From a checkpoint of a small mixture-of-experts model trained on Wikipedia.
Size: width 192, vocabulary 16384, 60.7M parameters.
Training: a variant of Adam for the experts, 802M tokens, 3355 steps.
Below are experts of layer 7 (counted from 0) of a mixture-of-experts language model. Rows are named router (the router's row for the expert) and show model dimensions 96-191. Each number is 500 + 50 x the weight over its row's rms, rounded and kept within 0 to 999. Numbers have three digits each.
After each expert's rows: "gets" lists some tokens that make up at least twice as much of what it gets as of all text; "mostly gets" lists some tokens that are sent to it at least half of the time. This comes from a sample of Wikipedia text that the model never trained on. Tokens count by the router's weight.

# expert 70
router:580532501577533517454451392555464523496553434488477538510427481510466445541487554432451506518563555467471511493429526511502487534454441399529561447506478444476519519542536458529556449468539536471489461478524504489474576565517495411451451475508475416507452477545502487498468496462559535497
gets: ".\n\n", "\n", "\n\n", ".\n", "==\n", " =\n\n"
mostly gets: " ===\n", " ==\n", " ===\n\n", ").\n", "==\n", "===\n"

# expert 9
router:524589374418541535491479545484574499425607518442535495434491467517457484373489482485475571490431553575477521588481515465532509483523538445518542428453571436496440583370529485573549560429570458379500527453547416561498495506490466480469529573476546569449443510505607556543457582565514548499
gets: ".", "-", ").", ".,", " John", "z"
mostly gets: ".\"", ".,", " ibn", " Buenos", "\".", ")."

# expert 0
router:585474520473499478394479487581533536526501535572437561525460479464457450533444489476528491444502529440493493473417518484502474444528439533496483643453413506531471557584517568500458516458459513494507553505557405402515558421510444484488475542556479523385454437416575510561502499443533601489
gets: "201", "200", "202", "199", "198", "197"
mostly gets: "199", "198", "193", "191", "196", "195"

# expert 60
router:519513432509400522511534431473532459474443386505534458507441424523467461501517446539532537532531509530607461525524463519474518520543545496487512658426446499511453455572475482535451493544495514587470486500526489448394488576506513429445485445436466472461485508535532492491587454524461410501
gets: "\n", "\n\n", "==", ".\n\n", ")\n", " |\n"
mostly gets: "ر", "idae", "disambiguation", " Asia", " (/", " Infraorder"

# expert 16
router:596536500550500518442472470531503500456565617538509507490501489484577572468424494613501576479494555572543582530550479460422493536472554567427490413449521427459567421525625435436532498557540501448509493466540551495516539497578452490483450512527522466486443556525481505552488615498493547540
gets: ",", "),", "\",", ";", ".,", " –"
mostly gets: "\",", "),", ",", ".,", " ,", ",\""

# expert 38
router:454547389584523559483535483336547467457486487497470549509509457472533543436528482498486544545453488509508529482545508529619608530554469478505504473480528514484497476484491476525494476519481492436516531526558516551509506497534392431418533468513581587533432566508535503563484596565529576541
gets: " |", ";", "|", " /", ":", ")"
mostly gets: " CRO", " ESP", " FRA", " Records", "BS", "GA"

# expert 12
router:446498496459539479493468493499553494504462440577502532558490479463499470473468480439524443520518515500550461541499487531550460485521411506515521601467439505577587541582453529485559504450506495449522495550542551432437566506469445564421425479498508534435473508490564526442511472438524553562
gets: "201", "200", "198", "202", "199", "197"
mostly gets: "198", "188", "194", "197", "195", "196"

# expert 2
router:482526454504472561363498481468565480441569487531520492558456476469519431482397417425569481483525553506521515469395563494511468443547440422469490666567429412546595541556499544508564492497468435559549486439506491519451412410542473493520467505564465516459463491487505430576510434515518579535
gets: "201", "202", "200", "199", "197", "198"
mostly gets: "195", "196", "192", "193", "197", "191"

# expert 15
router:589441548522565500507463469497441438479501564475410447519498582542597497515457422481497477564523554489478513522555469487485515464417535523506424393497495556488522534494564543529543564536533525524500499465436518467522563551496446582576492511583525453511534529508500490517457525410495631544
gets: " of", ",", " to", " for", " in", " on"
mostly gets: " for", " include", " against", " between", " onto", " of"

# expert 64
router:510499449550511461491546490449525449531501493509621589582490463597487487468471469450502573527503543460551491537450505513578526517477519565505518552484390540484457490456567452489481449443528574532529447448454405515451481559472446406412489430596508484514501493421567527467552476505539567562
gets: "\n", ")\n", ".\n", ";\n", " |\n", "\n\n"
mostly gets: ";\n", "\"\n", "----\n\n", ").\n", ");\n", "\n"

# expert 26
router:447543478469567543417483476590415515548517467506425536501590541428505494568546410498474512446538462471488482459479518511454494541496458506484574627471503495595388469462468394534529491473466486547621453418560461497535550510413451442525460512525467520403448452518498476459543492453463421564
gets: " S", " C", " M", " W", " N", " D"
mostly gets: " j", "St", " w", " Wh", " Tr", " Dh"

# expert 1
router:573478421515547514472421512532591467464526610592525505532450481449485571486471488598433593534488530596461615462471455547403598500537603540428460444473494423429605435480491501478475554483516516497449531482556534571513490431507415449455465539545535497507477435552532477601484579545498574560
gets: ",", "),", ")", "\",", ".,", "',"
mostly gets: "\",", "),", " ,", ",", ".,", "',"

# expert 20
router:441504532518432507557546487359519531460438507502483536546507479529473450474529470448559521552527499423546467592493441462498536588414491410518414442469477581515473508509475533519571439444417492422499506531499553505499538498540542412529397454515484508516423504484479585545526600562552549532
gets: " |", ";", " •", "|", "°N", " /"
mostly gets: " @", " Rating", " Rece", " |", "DST", " Hong"

# expert 31
router:420494438582567566450608462582480520491505444501429570538545459528529488455503442410428545578457518545523507480624519494536521455500424505476538574459454476527474410506468483532567497553517509434508436477491568447488415536519495533428564402569493541495495576511459387524549500556458511483
gets: " and", "L", "F", "M", "T", "I"
mostly gets: " CRO", " WWE", "HL", " Zhang", " ESP", " NBA"

# expert 21
router:492515566449454427491484489481488499539456467463436567504556552567475469573454506501538498564512541345605498558477537441457499553419429515464558449487451469547590476530554483541510528525463525467495446609470575447499631450473556572490486516518535523517456523472486533479462527456492486500
gets: " and", " |", " was", " is", " or", " but"
mostly gets: " but", " occurred", " aired", " usually", " originally", " occurs"

# expert 73
router:476511451554494556497571519514580431523495417464580529433501493511486480483506503462471543548453486461436501521530491500542545548465527468514428658474492480468420514446488489498561515434532508465483440565471461523438364619576451504301555450491475546524491590423455528492513515520573424536
gets: "1", "2", "0", "3", "4", "5"
mostly gets: " MF", " DF", " freestyle", "3", "4", "1"

# expert 7
router:548584468461492511419426473380511476432559584510492537505534555489489491447525447454494449559518532486531543628445506484538535455477444571511554400520536535493459557443555456573570574536542488454509510465524526501502566497516422453568505531533457568429498493490618535511531525517457480574
gets: "-", ".", ":", ",", "|", " -"
mostly gets: " :", ").", " titled", " Deputy", "\":", " entitled"

# expert 34
router:483519405585582462411516515588455497570600512465519496464541475390543477453480433470437507521472486499433541457506529502476436471474512523566560708481521473589387394471465435537463526506503545570590467535550475499495542544422417471515486514519481458439467514486587441511534427505482432532
gets: " L", " H", " M", " G", " W", " C"
mostly gets: " Hong", " Kl", " dr", " Jin", " Yu", " Zhang"

# expert 69
router:424493473509488444497454607473539541451475488447566466527457493562449539333478588507430459509503550506378541423486421520491589531489503521470484571501473466554492551487451553542505552560589433533522460448518483473547527461473463439506471447501451423456537517537455427493591436556479488540
gets: "on", "a", "en", "ton", "o", "e"
mostly gets: " Angeles", "bury", "chester", "ville", " Anthony", " Morgan"

# expert 6
router:473487369528546554547441512491450561463421599603367471414479475488479536469570451462518567572488517575543489448599477470527546482498553537404455428531499465399569420475450511559588504502479474490464426446563557504541508486552410503580497461501450584465590471571522447536505576566482497513
gets: ",", " in", " of", ":", " from", " at"
mostly gets: " Northern", " Western", "from", " Eastern", " Puerto", " Suborder"

# expert 10
router:439484553537530517576439486504474513583412589566381474509471540492465477507577488464538513548495507575483497523529414459522543559528547546506389380530453616438528535480439506450457504485502506561494483471472524486531516513469482526660450467504471586476538463502491512478519587508519462482
gets: " of", " from", " to", " with", " for", " by"
mostly gets: " of", " from", " among", " between", " against", " for"

# expert 76
router:579531589422505481486540486544488493609464430522526523469492509515484449558489466492560513515523422434565421548390462500462496495397521472634539518500494513459480451513558450508439439468500529511450513553512449513419552586550600446470479500428553433423439496486477568508503442474518392515
gets: " \"", ".\n\n", " |\n", "\n\n", " (", "\n"
mostly gets: ":\n\n", "----\n\n", "\"\n\n", " \"", "Note", "====\n\n"

# expert 19
router:473490489528604520593496532493483531564434559504367491488463555542519510435572520517527501594411518557469502467564462437513519495544537540519376427511463640463511517429443514486481510480492496549532491439468532490581452527476414511553509503524474538472501512481522525533521546515508493452
gets: " of", " in", " to", " for", " on", " from"
mostly gets: " of", " from", " against", " for", " at", "Gls"

# expert 77
router:452530440546502541485506518501441445372539458549506583506412495477478434557576521581541442610481447487437490494377514564435581605584539531434498541467518474515451526511469485560509516429501501480534420471501534499511475511518465417384493507463593469536490373468451473421553450505521455564
gets: " ", "\n", " |\n", " =\n\n", "–", "0"
mostly gets: "'\n", "----\n\n", " Animalia", " =\n\n", "incumbent", " Infraorder"

# expert 14
router:443518495477354528496461528491494491513497573533522519549550539440552435494478477469578454538547517463464509533424503512481607560602449473500469441497471535499570520519478432520535520474552564538547487474476515418468559494459551573596472530551456536481443484539447487541460551547428538490
gets: " by", " of", " from", " with", " against", " government"
mostly gets: " Liberal", " Secretary", " Republican", " government", " Congress", " Senate"

# expert 62
router:575495499473492512460484457575470485543472467480526528528465440574449435528590436438537455541537501391517562589385497526417439534512556517505475424467460446458481534425488455557464425424549437515467484480502478498447472530551517455437483529470523456499434474538514597489481465531485507526
gets: "\n", ".\n\n", " |\n", "==\n", "\n\n", " \""
mostly gets: "==\n", " ==\n", " ===\n", "===\n", " ==\n\n", "==\n\n"

# expert 56
router:465470368450565570575475523482468530410487476480414580440429541433465534575528494528504470502555501580501509446489604519572553531613522551458441509472429535493488381586442495438446485464573492509435489456556564506511521533526520484452470481451417580561533466471419492536410526452500483523
gets: " In", "In", " until", " |\n", " where", "%"
mostly gets: " During", "In", "During", " until", " After", "Early"

# expert 47
router:536474560470483437597461475401485518587477518463563446526497590528493496539481502585448492431498497449519439508473485501464451522536417554465497431497512577444526455511489482491458572524496512531535562580482494407459602443545570551571520485531517513559484470493469544468408557443488511488
gets: "ing", " such", "ed", " that", " out", "ating"
mostly gets: " such", " However", " if", " because", " decided", " using"

# expert 50
router:515496586446523470596468508438436512576494512493494457486514586545529528510542560570510538381501483496491481513476483540488460567560411581474548506461499557428504490512546475429418575476574511518508527488588505455462612455581542518549480560498509508552459462454444541535461530441485546467
gets: "ing", " that", " after", " In", "In", "ed"
mostly gets: " However", " because", " During", " if", " When", " although"

# expert 75
router:437485409537539550547430579507547467478573520546505537463454446456450476380530541492546476459395466552373513520543552491511627503547553492484454588453521495531466469466431468520446497463601492428503442486511469494518442487587433437347490485400528540517502495446519507535513534557509473568
gets: " ", "4", " (", ".\n\n", "===", "2"
mostly gets: " Chevrolet", " Robinson", " Cleveland", " Sox", " Wallace", " Jones"

# expert 71
router:422456521522478464483600441554426503448461464518462434501586462489435452384487527587436529464521457471508431515508476514527460552515503518483511544462488439568538501479521438533514481525550474418467464487485501514445578528423563493410516469449441469578447493570440491489607408459509458578
gets: " ", "–", "==", "\n", ".\n\n", " ("
mostly gets: " JPL", " Spacewatch", " Binomial", " Creek", " Infraorder", " Railway"

# expert 78
router:450550407504501480490452473536483507480472522527500502512527547470393542395502393560511469520485393433521499530439479550540550537538548580462431577441522535467531504470393432584528488470515561445428485548459509651456429532390479479407602464543538504526545447496476536434473451487570446525
gets: " ", " (", "==", "0", " MF", "–"
mostly gets: " FW", " MF", " Spacewatch", " JPL", " Binomial", " SR"

# expert 72
router:389466535429519505490500467521504580517532508504513503475535457511482472465452497490500548444507446496508496561427478484480498523491581595520447555503509516520520447418502469564451483450606527536587509536475524590411557485381507460398487492505538448442463411505524508416563500497520447577
gets: " ", " (", "–", ".\n\n", " \"", "\n"
mostly gets: " Binomial", " MF", " FW", "^{(", "°", " Edited"

# expert 8
router:580557413541432417444476517519543534525579535452501488469538381428483499450480583565423530464445568507427500565498443444566554516395548463521564433467566411487579531485542515537445559484552459481550536506478396527519441415521482409371551568404466576508489491521510529548437554465476512453
gets: ".", ",", ")", ").", "\"", " ("
mostly gets: ".)", " ibn", " Bud", "\".", ".\"", " Abu"

# expert 5
router:431438502483541496584483509458484542580439573527400431480479488517425591410583556483556542506559486547512428478495398436488516550523588449439429469540494507425586525454439561508480496489471441565440513451504499474509457517484483470559503532455477565454470450515450520528554515449502450510
gets: " of", " in", " to", " from", " on", " for"
mostly gets: " among", " of", " Western", " Suborder", "from", " São"

# expert 4
router:588543513456498523445473505385501492500548536562456451451562522473478477432478549488509509542420534470520549546474508529586521498442424521572499418502481489458499560474574458566497555571562573493512527449498439467509606481477467434615551529488464614432476482465570449516435474510488546597
gets: ".", "-", ":", " by", " with", " –"
mostly gets: "\".", " :", ").", ".\"", "—", " include"

# expert 36
router:492548482495502482511582511337550439458464525478560499473411531558447477573532492529565461527527420570520472504485487407490501439525513572490471570497489543466403458503449503447458457499435473548479527525452545562533404516522548525334473454532531519535489546415407544497451483520507553518
gets: " |", "|", " medal", " place", " Team", " played"
mostly gets: "Scientific", " yards", " Goals", " competed", " Opponent", " scored"

# expert 37
router:427487504463547442441493470539483530511473532409443517482572514518545462538516437534455479573481485418565472453514479517472541483422434467451570730441500484537438527487570434477547476560442504604550443484536503438501561474513474602567479470485525474539508468552445456486524423466429417502
gets: "st", "f", "w", "h", "-s", "W"
mostly gets: " sw", "St", "-w", " sp", "-h", "-b"